Below are experts of layer 5 (counted from 0) of a mixture-of-experts language model. Rows are named gate (a neuron's input weights, with its number), up (a neuron's input weights, with its number), down (a neuron's output weights, with its number) and show model dimensions 0-255. Each number is 128 + 24 x the weight over its row's rms, rounded and kept within 0 to 255. Numbers have three digits each.
Before each expert's rows: a language model's description of what the expert responds to; "gets" lists some tokens that make up at least twice as much of what it gets as of all text. This comes from a sample of Wikipedia text that the model never trained on. Tokens count by the router's weight.

# expert 8
It responds to: Articles and name starts. Articles and determiners like a, the, this, her, and first pieces of capitalized names after of, in or a pipe, e.g. A-jmal, Me-xico.
gets: " a", " A", " the", " to", " B", " E"
gate2:131134160124161108174156133185118165110127110139141186074071167144120134098120113142155084119103160149069128111146121134114132105118111118133133086141112108137101145111145126112089142118131126144164120115107140106107085142130123119142152061107133120119143114149118127130137133154121164119138172143154129132173130129077131112117150111118129104105139107113145136108117118094086148150151097141116103168159149104129147109132114129121188120076120109137133120126144148134088087145136103125108115134135067159150164146120159143174104079170114117136146102116104109167147107133117132124114099141111168135166119111148144117115113129128153154169158115128110121128143174144080164119121171163120108174073171136168137129146127097132144125108158115122149141115104155123170097127114143
up2:112161116092125152066134154103140124151139154067133115150128115129150153138121117134133124163116087108150090107131143139164136174120138083122141150095092142152096128132107100140145097140133139130102095126139110156084119134150134151082122142110116100131093095119123131137108114074132095150125154128139097124130144104129118180104135129116112169156108091101149119119110132150158133120120135138110140163114120135136107148149177107110138163157072138136109144127141106137133169137129170115159110091138123133139110147126162117106155144109086126122133133126141142115103140092126126083126130138146087107125177130113142046114131151126127150130120139074132144164125145090169104175127074138089134114121114070118130152133150113122094094108100099163181121104165144093087123133113080
down2:095112110110138171109145121101112170106120136126091155128096139136124134134131119102108107100141114083166118133141093128132112116114123098135139120105150130141094093151109108108144134118155116118157135113090089137119136117126161146124091141125145137126148123070135139104118129145161144133148185141098083113120125095153136125114170122096127109135132185133149113130123162134110114148131113079106141142123101127106156152126133161130129143126112120107127146126120129091133147170135134151107073121121155101119099152114121143149141116120127146112114125101126066152165069127139162134170159132176121117156137056141126131146144136136223123144108107123102090108128105087131108154136134117130080070127123117139101170121138048120125161117186106114137115108070123152102138136128156

# expert 10
It responds to: Prepositions and word-medial pieces. Prepositions with, by, between, against, plus word-middle fragments like m in Os-m-ond, ing, ation, and accent bytes.
gets: "m", "ing", " with", " by", "'s", " of"
gate8:092157097152171121131139134143142118100125125119193117123132149146113098150158143120137128098140118154104102131171181113131131110151163109104096088145144135097150154120083116099133127120100167135131128146137141112129118163106155119148115155132179110121103127145110156136138134126128121130128133158149160125141096121136115152138072130132137151148125095108136086141133124189159146159109168110133146127114131144122148133122076141110076138143089149159124130128191141178111156137110082138135145147112127095126114146131135149150150107118177129122147120127127161117130097140161125104119110163127121157147121086114094125118134146108117107084127178106119117123138119131141103101172080159125146114073154121107124132111142122118164148118157115234109057127098130135108127130090111
up8:175137122154117118177124144125107118128142120112086118157135141098145143125126123129139126160123142087145135124084119088130147136092148143148120151095145142118125143148104127135112131111133105152128154089136110139125137124144138133149132170143142137119090097126122134084164129146118116157172113126157097120091137111134125112111132116130089113130107111126165155139080154137117097058160116142150120128105121148091104147160148110165132138138120135074111097126088091129177144136127148097137108162120116131098114113084148131108082137161066127135098130105125118124128151118115169100138165119111132137159138134132112158108077090105140146126134099163133115117163143203118140109112130114151108159186155138146109171116099123128113133113105155129095225139122185167116143111139180
down8:140159165114132112110159191094128153141141140135118119136131153151124190112112135135122130156087131085133130132129127143150104151125147113182125125102134129119086122120116125122097157111144135129126180154121139156097125118142123125108122118090158140130154101148140145129122098104134119125176143101123110113146141091117101133110152138139079153129129147128148143111133142123090126142143131061095140091144130105099135106151130116107136104090085132114145127122143114119112109125116141140151138106141137132082118127142117131128135117128109101132132107092138113136130127145112118132124142123096114108187148132122146128152083112147206123101117110100126162118147131132114121125139158084103052041118136163132131120110119000129093119112160153103118109153142150098135123138125170

# expert 1
It responds to: Mid-word ar/or pieces. Short word-internal pieces like ar, or, al, er, and digits inside years and numbers, as in incarcerated, Manitoba, 1967.
gets: "ar", "or", "al", "6", "O", "er"
gate2:137149087107091082149085108159163120145120131152090104137128100108175145119142104095136109119155132159139118113148132172134165103109121085131109078146115082126112118109166114136124155079123110118118094108148125143143117133114141150157103143132097155119165150113162132088109109117119144118147096124102100145142111149129144085142163144152072088163128144152135134119156125125179109148121079139077134149133194105096115064137163124157153106117108133145138143120118126121097154138138161119157113130132104119146087167110100139122114135122088070104116150149119150134134091105102098111144108114115148118123103136115120172098154149104147135107119122129149097129134125107134126127078168101165106144142127101098105117127181197121136154139124132144141146095099121104165138139120142
up2:081083150161153122146101117148152142080086110106158137131152083142096124096123109116128114160129113167101144153122114138102145097092140181114127114143106117153119151145093125137135137143166111120125128147112101119152138136120093141129137131138120102131060136160107114146173172125090092182119119137105069120112134110169150122172097072096101145112122118126115145132115124122075130132160158162116058166148135151145136137170116139106165130119139073114134151108150136134086125147133126112160173121096143117103184131106137121129127141135106169108131125100143129132131117124138089123123160132134113160146148127132162094110163092109116132143144143145103189149122088112117119108161125134110125124079149104134168130134095123137154122143138125073157151118123120124131096087122133
down2:136126148073103156087128186126131164136073102118148119111147096128135136140142162106130111185123121108166150099128134140093105141094123164129136130177120133119111109113110169121120123152130125173133076132131115143112111152148151126082091138127097145163105152125147140135157133148123104139149134142136126146130103123101086111119120113086135113110089106156131106132142113063120130139127118131150162130138154129116082110139086120077127111092128081099095115158118133123125181148131134109157220114158106129095146140144126162104114177160120137138131133122133097110122134112124115106080138172150116169182141122116153136134094146152117113100116127142119146118147143125120137112124129140140081132109080118132139173147114076121133068111113133149091146126140166122158117139137087

# expert 0
It responds to: Structural markers, list dashes. Line-start dashes in infobox lists, section heading equals signs, table pipes, and connecting words like and, e.g. "- Born:", "===".
gets: "-", " and", "h", "==", " w", " the"
gate2:114159135133123125150115147101139166080158088131149122136108111137132147121146134123121098132150117189127138161111123130115109126138130128122175145118150167121097130130155143132142117154138163164147130117135088094124110104093115124129079144137124168127120168162158090095133096111119118137153099146186122032162122115126116093133104148105117139077167119106104117101115151103132120139109111126111046123136147157096163174122116120105169150146138116150118171136194145133164098127085117162115136104145136143175155103158144156124140142142115106116125116145121099103135106128136138141124085141107108118161130094131113103091149132127143130131141169120147129116066111109107105177089152152159110115101140145121127120116089081106111112149144137163108131136129115108111096150137130
up2:167100139117114073135157129130137110098121112112085163128149138132137179122187108132137131091082175124125146132160092159168135154115126085135157112120120115135106116120125140116184120157091177123122129090123139160148197154136134103180123125126139135159111106135125149131163113153139128080123156122109089105125152129121131103143051124119083125128124136141152113157150155112101099123127166101117133146147140129142124145087147152119098121144153119099098143166123114140126125148163123135164126151145101107105121151148176117138157132131163091128148113114144112146142149147135107120127120140164071114139110137136162176144088148128097116159111155093155142120128103177173133087110132128125149085150115100098117158133066176144111161165125116138108140134124142123135111130138103
down2:137097125150097139179091149113095142116133165123142168116108114110172156136128120152144147106178121157116142155126147092099135130149087159121145128069112146159135166122176147121138111132130118118105144106077120109200124140172148142116143134128145142134153119149101099103087115142146136108107126151070116159158125102107133139125138134149109095111124131127140123161169143154131166133121184101121112120103157106108114099093170096147152147132075065092153134135086173143135119116099107143100123142084098135145137143085104131153087139137186113114127112113169156117117126121114151097140167148116094096111145141149107147098137099111137149131141099147104094108131110132144133153169175135146134102127138116129156111120122140150141154098120128122128142123121120122176150115182150

# expert 15
It responds to: Hyphens and word endings. Hyphens, periods and pipes as joiners, plus inner pieces like le, ous, er, as in census-designated, Telecommunications, warehouses.
gets: "le", "-", ".", " |", " (", "\""
gate2:137145108121110118155124120140136122118141125134133124142146124093136127130137082117090122085168143111121176106151139087162133157125105124183128123131130168099130144089144138136100144171117127116137148113134120043178125127150126146135086142083108115147106121140107118153110159089113076130133184152118159158132150125112136101121114096125108183145116129151128038092139142151147085093117174100098104109110103175133094130077120097093119129177148110121091142112141127148116141122127111193131126119153118128129089118139111131103170124090114172160091126160128133150147159130139096134155140153111146126143111133157126172100126098103128120107129128126129117151144098161107122102142133186131106132104119140114135145139155139138100144123138093145086115133127157159122111136129105
up2:165125101133098129135133126139117109113158155134174149131138161192148080165128136125104138150122120132151116104080125144153165134110165127206118160138183151094155183114134171146125095122133161087140135131098095152142091101117172127130162128119096144132173091080127139164128130121146137137143143122122080132149142123115154125111152118150125132141145139100061103095148125108121128169110106144160135139122124133147148115096135140122124171178127119134121115123147102151099078133099096126114113147112173133120155133133139128125141158109149171177144127164152133115104135127125108127113130094102118120103126124168176125122141108102134162161109071089129146140129055147115106122100109150118130104120099128142152128107137095128122120143098084142117143099151101147102131110129094
down2:130132171109125138108131124157109127137147154167145129146164120094155109102061124118124113092171161111136092125101127143112154125151139140132174153115145105107143115107132148122102116153134142154145129135115092108099126117155106133063129142126164103148126118130136142136149124160155135121160126135127136115100145094116156143160106116122140114125101177107146157127131107104145155147105142149077089130106135116112068143129089092113136126113081139139128132146120096155121128083166124115120082136095100154082167089182130109114097119144129118113161115090166111111099140125106161122088128138124174128171138153122139089142142201163115148127086129107146132155154115104109123161123098147114119137119123098112101099133121096166146120093144114164144162135174098089086154117083131

# expert 13
It responds to: Prepositions and prefixes. Prepositions in, for, of, on, to and word-initial prefixes con, pro, re, Air, as in No Country for Old Men.
gets: " in", " for", " of", " on", " re", " con"
gate2:123096118121111115133129122143108105169153105104088125108128115098125129135142133116102156094165138139086106122092134116120120136155103063174127129127075099098103142152084126131088114111088119113113129108165127118118095140137091194146134127115084137123114149145134134100083164171096134086172179145125101131137125180142133142110130153138130116117133185088087116158135147145131117120130129099150084093143127182115128110129120106116150132113170153102112115159149156137135148143077137139118115118126127092129109139122131127144162148118101081114136103128167137093157119142134159142130151125125111138120092093129183144099160172112151100114118150123105146093136099166134123094072153114136151146173111139130114138132152116100141156134066123127163144154143170140100130125119115
up2:118136124102106129110165156131108157107063109159161108087151116145140126137127147104092131113120129175140110105134126141114129132137155149119112144124122149100118152136145148141136126107172140124118159093133119166101148141092126112117096093110142150157111113147116096118098151151132072122096118108104125095102135170171142132121152128120109122124076177096118115141125149138132113095100146133129148158115123109106107150095124143152107083164125135076142119078138080136162118102119139177094114147115176175118151147118137114124217121086106171111140122128103190125163151184102191161132116136107127151123120125136144101121117149148133140121112150136107101134103155128147165175130096135085143136132113131168127099103126117097133126075106141120137128112128120113123124141159092
down2:139136131144086125106124122098119117128142195104121198129142081143136132091124119121117152168144111100130117109131134142145146140154147092116136130111113133113151129158133082096174133106142134120107119141121120151115152103120141108096128130139145120102162126088094168114151129133132158147109131121137149164124138122164127104132115143175148140156192139148135131124137109139094112125164085117139123136107120134098129084116101139149181125104125111131151135109146169152124141128137136103137109102125071108131084131151147144104103075122166166111110129150082137089196108155160146096138125142111145105128149088095167127110165111171181129120144121108075161103148095123110127125118152143108136119143091172145090147114132128087104164110112127178113139078124110144170123135164157

# expert 12
It responds to: Line breaks and table numbers. Line breaks, numbers inside table cells such as 22.66, and word-internal i in words like wealth-i-est, affil-i-ated.
gets: "\n", " R", " M", " V", " K", " P"
gate10:095169129141112056146145105142113074161159114135111142138109099134157145138124136158141106112092139143124137127136155156099151093105121103163169123118145113119115127144105146142080157095106100162134142079128128113169122124101087121129135142107097123123158127157148121101099074170111135131133115075152102108116141151111089160153134131156100117148131135132159133127085128125151121118104097156123128132154118140145144102114149112152085128150108138110123077112084126155052133148138078137080146135087113120131101129110125133184121140114146172152108112111118124126119127123117107129161135081119104095068105106132134161127123126139149110104141143145087141133133152146116124145122060164129102160122134130139109109101078139137078132114095137129130132100109133172095162107119159
up10:131117154159114122101094105146118099150132110119158118156138130073137177118104124157142124130126108139100169120122137096158144119159119109125120100095161135159128144130097137098110155170134157167134096119141164127143145117096147121142107129122121137141111149132117114106136147113107138124128119104113160125123130112087097130122170095135149142171152119105128108125100161165105115128124084161176112134129126116176107154135145149069083115172143160115121093100142155126091162144129158163112161107127099172134134147172125160165107121102132118110152128119139120132087115099140116164140155142167138136154079133076149183113145112082132119149113110104073119167079137140110128107087116199117127137142093097138092118131151109134149098119171110130156079118123102109136110128166113
down10:108132118148111115185165114110126099116118151097095113149102091074132140129181139120110126111134163070128136144138136128107097133099144129119110110096158116114182106130120108132170123172154129091113144130148122129155095126091123122100139174095152112109145127128101142078143114117124131131137132072152120123137105124116097152125158145142122117151135120169118132084108057130125083097130124099103147120148114136113097130119126130121180139088143127110085125111124148091131151088147129132135083097091158151113129139121197190133114130108106100117172129117104126126105153154110097141121074090145138158144125131148120121145130136139149153120111143173135108119073136127103099109113139108142133106120163158073168147143086115113142122110123092140067129115144117141158137128126100

# expert 4
It responds to: Word-initial capital pieces. First letter or opening piece of a word, often after a line break or heading, e.g. W-ithin, S-ucceeded, ret-reat.
gets: " ", "\n", " T", "|", " D", " t"
gate10:155120122140113199094159103139137115160142113142127135131148101102122055122128138154160147099140111135116140132122115135121182131111107143131145117122105123141137138151119103121086148102129084173153162163137104072140111145151154137150167112129118073088072160131120159130107084153160102140117180124139109142118150139115133141126098109171138133117165139128081101111177095161144101136132108162120077128139110169146152144122100120128099141140135125083107117135099152087154122133150090167128162124144122174110097139146149146133143140142133124180167128102123133122138128154138103158140143129121124116136113121160140109089118125120112137182124141123126135105148109112147124103106125145115182098075104139112130169093157177126133138095098113158134158135156136148154137155174139
up10:143131146130145132118103179111112073133145088104126126132089112118147159137127101143164161106136109113115125110139115090112137140149172098107121119145123104151111146135198112152110109076121106148151124116098130122123123122115135160080099104113165118120129117154107147140124117073179118105118149130180136133080172139151103146092137144114138158158149120070134083177115096105088112182171131142108120135113143177151155088151111157119111135136131135111160100146114132115123141139081078123107144108143123131076113138108166149131136096109135113140116179085123110125172150125164109129132094136155098121172169098107147113127100136103148097129130136102128141105132081158139097157115116164140146160145107136120114104107123120113145146082159152110143129138131138148171130126134141
down10:104119122129088074151127114105098098120136123100103121092155147089113115132132151123132093139121108137101116127120151109138122060176158155099081124113102134134111106096135086133181132142128163171114126162162110163159108140098104078119114149134134112131093184143096152086142150140168125162124122175149140131139132140140158148140117140135133123126088106172130123122129126120131107112108137120176150137132123149145140115125124098143126107137134083104120157086160100102125129133085121125087138144136106102119107124116070119062141117067144124081163118114132153111110145102150108143104124168137150137160133137091111162166133153123125109102101145176094161112110118156136125133133114163122144149178092140077136113149115184129147119124114155155130120120149113142102114108155145

# expert 14
It responds to: Lowercase word-start letters. Lone lowercase initial letters or short openings of common words after articles, e.g. l-icense, v-icinities, exp-anding, Coordin-ates.
gets: "i", " N", " l", " d", " L", " v"
gate10:090151105128108125116143086122142108121159114119120125146112135132128084145131160094129142130163111115113120148130141165070129142166077151146113121121084148174078086118138141104137127079108120122110100157121128145153137104120099150126120112088082100117158091154118133122152141110100102103095157153119140123142134095098123181132116109139147112120152118135108121138143141125169143147129142135162141141074141135104117141139113163083113134120095150133141156121113164119104133127118107142109104084154172161131148127123105149096119119145120070148134144158181126134147100139125142113118129182122112149115101129094137126147156147145113101167168127091129106086122107141118113091080092136115123129057092161115132140128152080147110150126145120142161130173205149142105135170123113
up10:149155075087145122139118114120109101143086134139128133156089096109123102136140181085108137109116101163130125094108116112103113156148141144140177165125120127161104140117086138130088149115092108111100093126113176117135138121122140129109101112172101122140143162148131124144122155123132085117045099135098139090139153145150136152099148116113157133152132135097097116114174143140153141119138186097090114134118134125084118151107154103106087113148127135146127112128127135112114102111096132147123123127163120112134133160111162100113107125116145140129146067133115140119154096131120181121101135116134128156112156155177119122104147161131136102142097154113132149119126145082118120137132092134133170131114097121157107083157105119150120129137099153183124077128114154143106147144040097
down10:086091129149094133110117098130131149108147161149131143121121124128122121115106062126192122133181152182129141131097161131120109104126113138141113182149105131156142124140119109117067170110102164121117140107101071104125123130124115107158183070150136081168136152169147115159112105179112112111134155130131124142158123089128098146067131182140102103140115098118109170125114093131129110159151111129136120145133130111145129097168145084130152139156148106138138122137110125131146099137139138156093141070107150122129149166105119141132115103137117153129067086118136138081113120123110128159104162128144119107125134093095116081138148139126123146159126093126145141109170173160109129141129138116115143122154135114137180139122130139150124135162146112135126152177115128155119105101134138

# expert 6
It responds to: Punctuation after words. Commas, semicolons and table pipes closing a word or field, often fused with suffixes, e.g. ies, ers, ed, plus plural s.
gets: ",", "s", " |", "a", ")", " as"
gate8:139141115079155129155114115166127128111090087149130124098146136134184164129163172118104146134128140177102113102134149152148162078142162127091072125114096139105132133162115112170114114169088124148111138130131113137171125152149143127120116111140105168187121112147108131057088143102123116130170116137116113118111134151169105142128097125097172127114146153156144153133113144152120103106133142126163171168128123156139155133148129174124143148093180162111146090115142124150151110117140164173110126117086110118174149128100142167133125121139125132149118119119130190108121139149139117157129113108164128149156088139109123119101122148107139136130109182166135115131162107143124121204128113130111130150165135126136144148131139112119182158151125129141138138150124119163093138100126100
up8:135149143139123123113149112099137116134137127077126142166108096123104140080116105100129090164099154097160131155126119164161092137104161156136142130126119147107115137104137137124143123060130098153142117167142135126137167161137100093114107161114137081098126116129166076114133130146082121087117148144117119114154144122106133113111141155153122145152106113137114183129100089119115151131141154177146134144163112152129158156162127112119125162154157129112114162106132133096116128150162145110131121121095149129113090154164103068135108124114124111079164119154157080150167138144116123103178104133145132144113149144093170118144197151095119128118093128094106174150139148110090177152153149086124123158161081134107138144134131146127139153131123087147148160140124109110105128117170119
down8:118121132101082093146131127099151132152108093114163103183153157118086134154138117141085126154119153167108100126132120124158106160133135137114125110124120099129172130102109091152162100122112125131147135118134121105134108112140129050135142130145113147093076103164111162137134075075114153152155118118131115164144079126116105133155135124113129125122120102131132120113097103155140108107162091109125114130133146116119108122153160141122184121142097148135110114149095137125139149110125121074088137114173127152088158106144103118183135105118106124131118127121082095107112172180112129165161122130141111110097134117126092114121130123171183155150123122172134166108152141150095131112147129127099112077162129133137155141108140057116149126178101141107125114129167156099131125098111139

# expert 11
It responds to: Articles and table cells. The word the, sentence periods, headings and table pipe cells, plus pieces starting dates and list entries such as December, References.
gets: " the", ".", "|", " |", " The", " ("
gate2:094107104163148094159100104124171189179112121094098126147141127175130106122150128114139160139145116189125108104147108141106124189113177134130107146147102146134102097111150095122109125139121132144167111139131142106083138157143130134146117123126123169125128161109167124133149136153107132150118098122126112093154104097145130110111097169158069123117150103120109106124116162081099155140135133159128125141135159147098089100123140151132139136118133153105157117147125148120145145147114152157149074124153135104165145131097170169102122092132116091138120156097186134149155172120113136143109113150150143096118158125133137129131130113103185167165154126172164125141131100102096154077120138102132149185134087116145140107134161107096132126140131121135161128116151177112138104123141131
up2:140150100107166153124158114137123154151144145158122152119124161103152138154100107123133117148170070106120163136110129145108113143148131156126133124090177154123085163145094116155153129105098130105123095123076128127129116112107108147124119130106119118116132142096088155114082122110127093125107102119114129129095175120111159083089144132162133105103155150127147148110108121152131118118098188136114161140087129122091086116116147100144099128143134124111097128140128127158116135163102146099170138083120129107094157142093135140141120097122121200113142138104115140153127150108168136145101151151128142121142108141162167124114121108122076102176130089131120107140072085077101097165125044154123155091120083148128130145143131151100125126128122111137107132091168128154128122116111130
down2:153126152106112137095149109132154177157113157104153098115160114127123114141104115106133106091136102184113122177154121123149157122087131142162104151162103100144126139141116133102109117136084143158134165158095145117151153144117103157149131143101124094142132111069083165145141080150116130100135150151116121126096141144115145125146119163156133153139139156114111150179161172173177121163129150137113127134130131075104096134123138111145153101087116122140118150142164123136166149109132136128108076138174125123132129145133106140107164155153132136073134116110107117114137160108132170110135114153130148129099144100122134134117125109090053128132132102118110101162108128121098119122107083111145156148158145145118095099116108160086130114113150141123075164152090099120069118100101132

# expert 9
It responds to: Latinate stems and suffixes. Word-internal stems and endings like anc, ic, ot, ad, ograph, in Advanced, applications, tropical, and decimal digits in tables.
gets: "ic", "ot", "t", "c", "in", "ist"
gate10:105150087117128110122110130129091128129128091112122130142153149107150157119159167100083086150126130117173120129137136100150146137104125134156100146124119116115163126158122169131137139132121134079139172138148117135111103175144164119125142112132128140126120169137107110113118141129118146115179163137126159155159111118080122118102091154131093107057169141159120139106193124112125094129147166116119138110122076123147142141112127157152102110123118128142094147159081142121084147165128166141151141111152167136129169123115107096189165148157093118087137119126138101112169141152101123129121108072134128117125120185112135166108107137128132110102133111122149102119139086172108130133103103124119122083149156122130069121100127105127158142166132086162099117100147152139102145164156107
up10:120118140138091134139093111117137144124105115170122144069139142190132164122109113108141129164127156125086120110142165115141146156102118150068116144121110149097114111150149120103129162120162116127094159105161126132124173162117144145139139120145134079135107152146137117079138149108108112122171100145122121134154110092124143150134149081110142101169105103109141135161093107112192087152152126151169108136168154135096110172133120105143186104107095177095129138131131160146130139155133171078094127112094157113084160131115105095126123131144148097077131122137137107138143123149133119101154131107128171136131101127115174114100122125124144153084120109109160104140132129148107137184124154150145115116154134136141122129115146135118156136184171153140111112146143169124092135105157131
down10:113112118128109154169148118097117149126120104131146150071095058132123138133155146089163079108141134073098092133130130112143145189121144169139118103126119144099157135125120127156137145159122162080151101114103137141131118119087128128128140104116162118128109145130097147101149150118132113136107136090163138143141091116141146153131128134136148137124144111139122126103093154135130074156110132175144170076167115135134129127157120111105173153156137131126107140125143156125154136142177183146150151094151145087101141118111126141150147142102102148087135136100126121138148105162144128119107115145166133148115120100122110140162124139145167163133106148120156088177126178135103149126104118123135165145133164136128120180108130200121151119181077143118130148107121171107121108181147120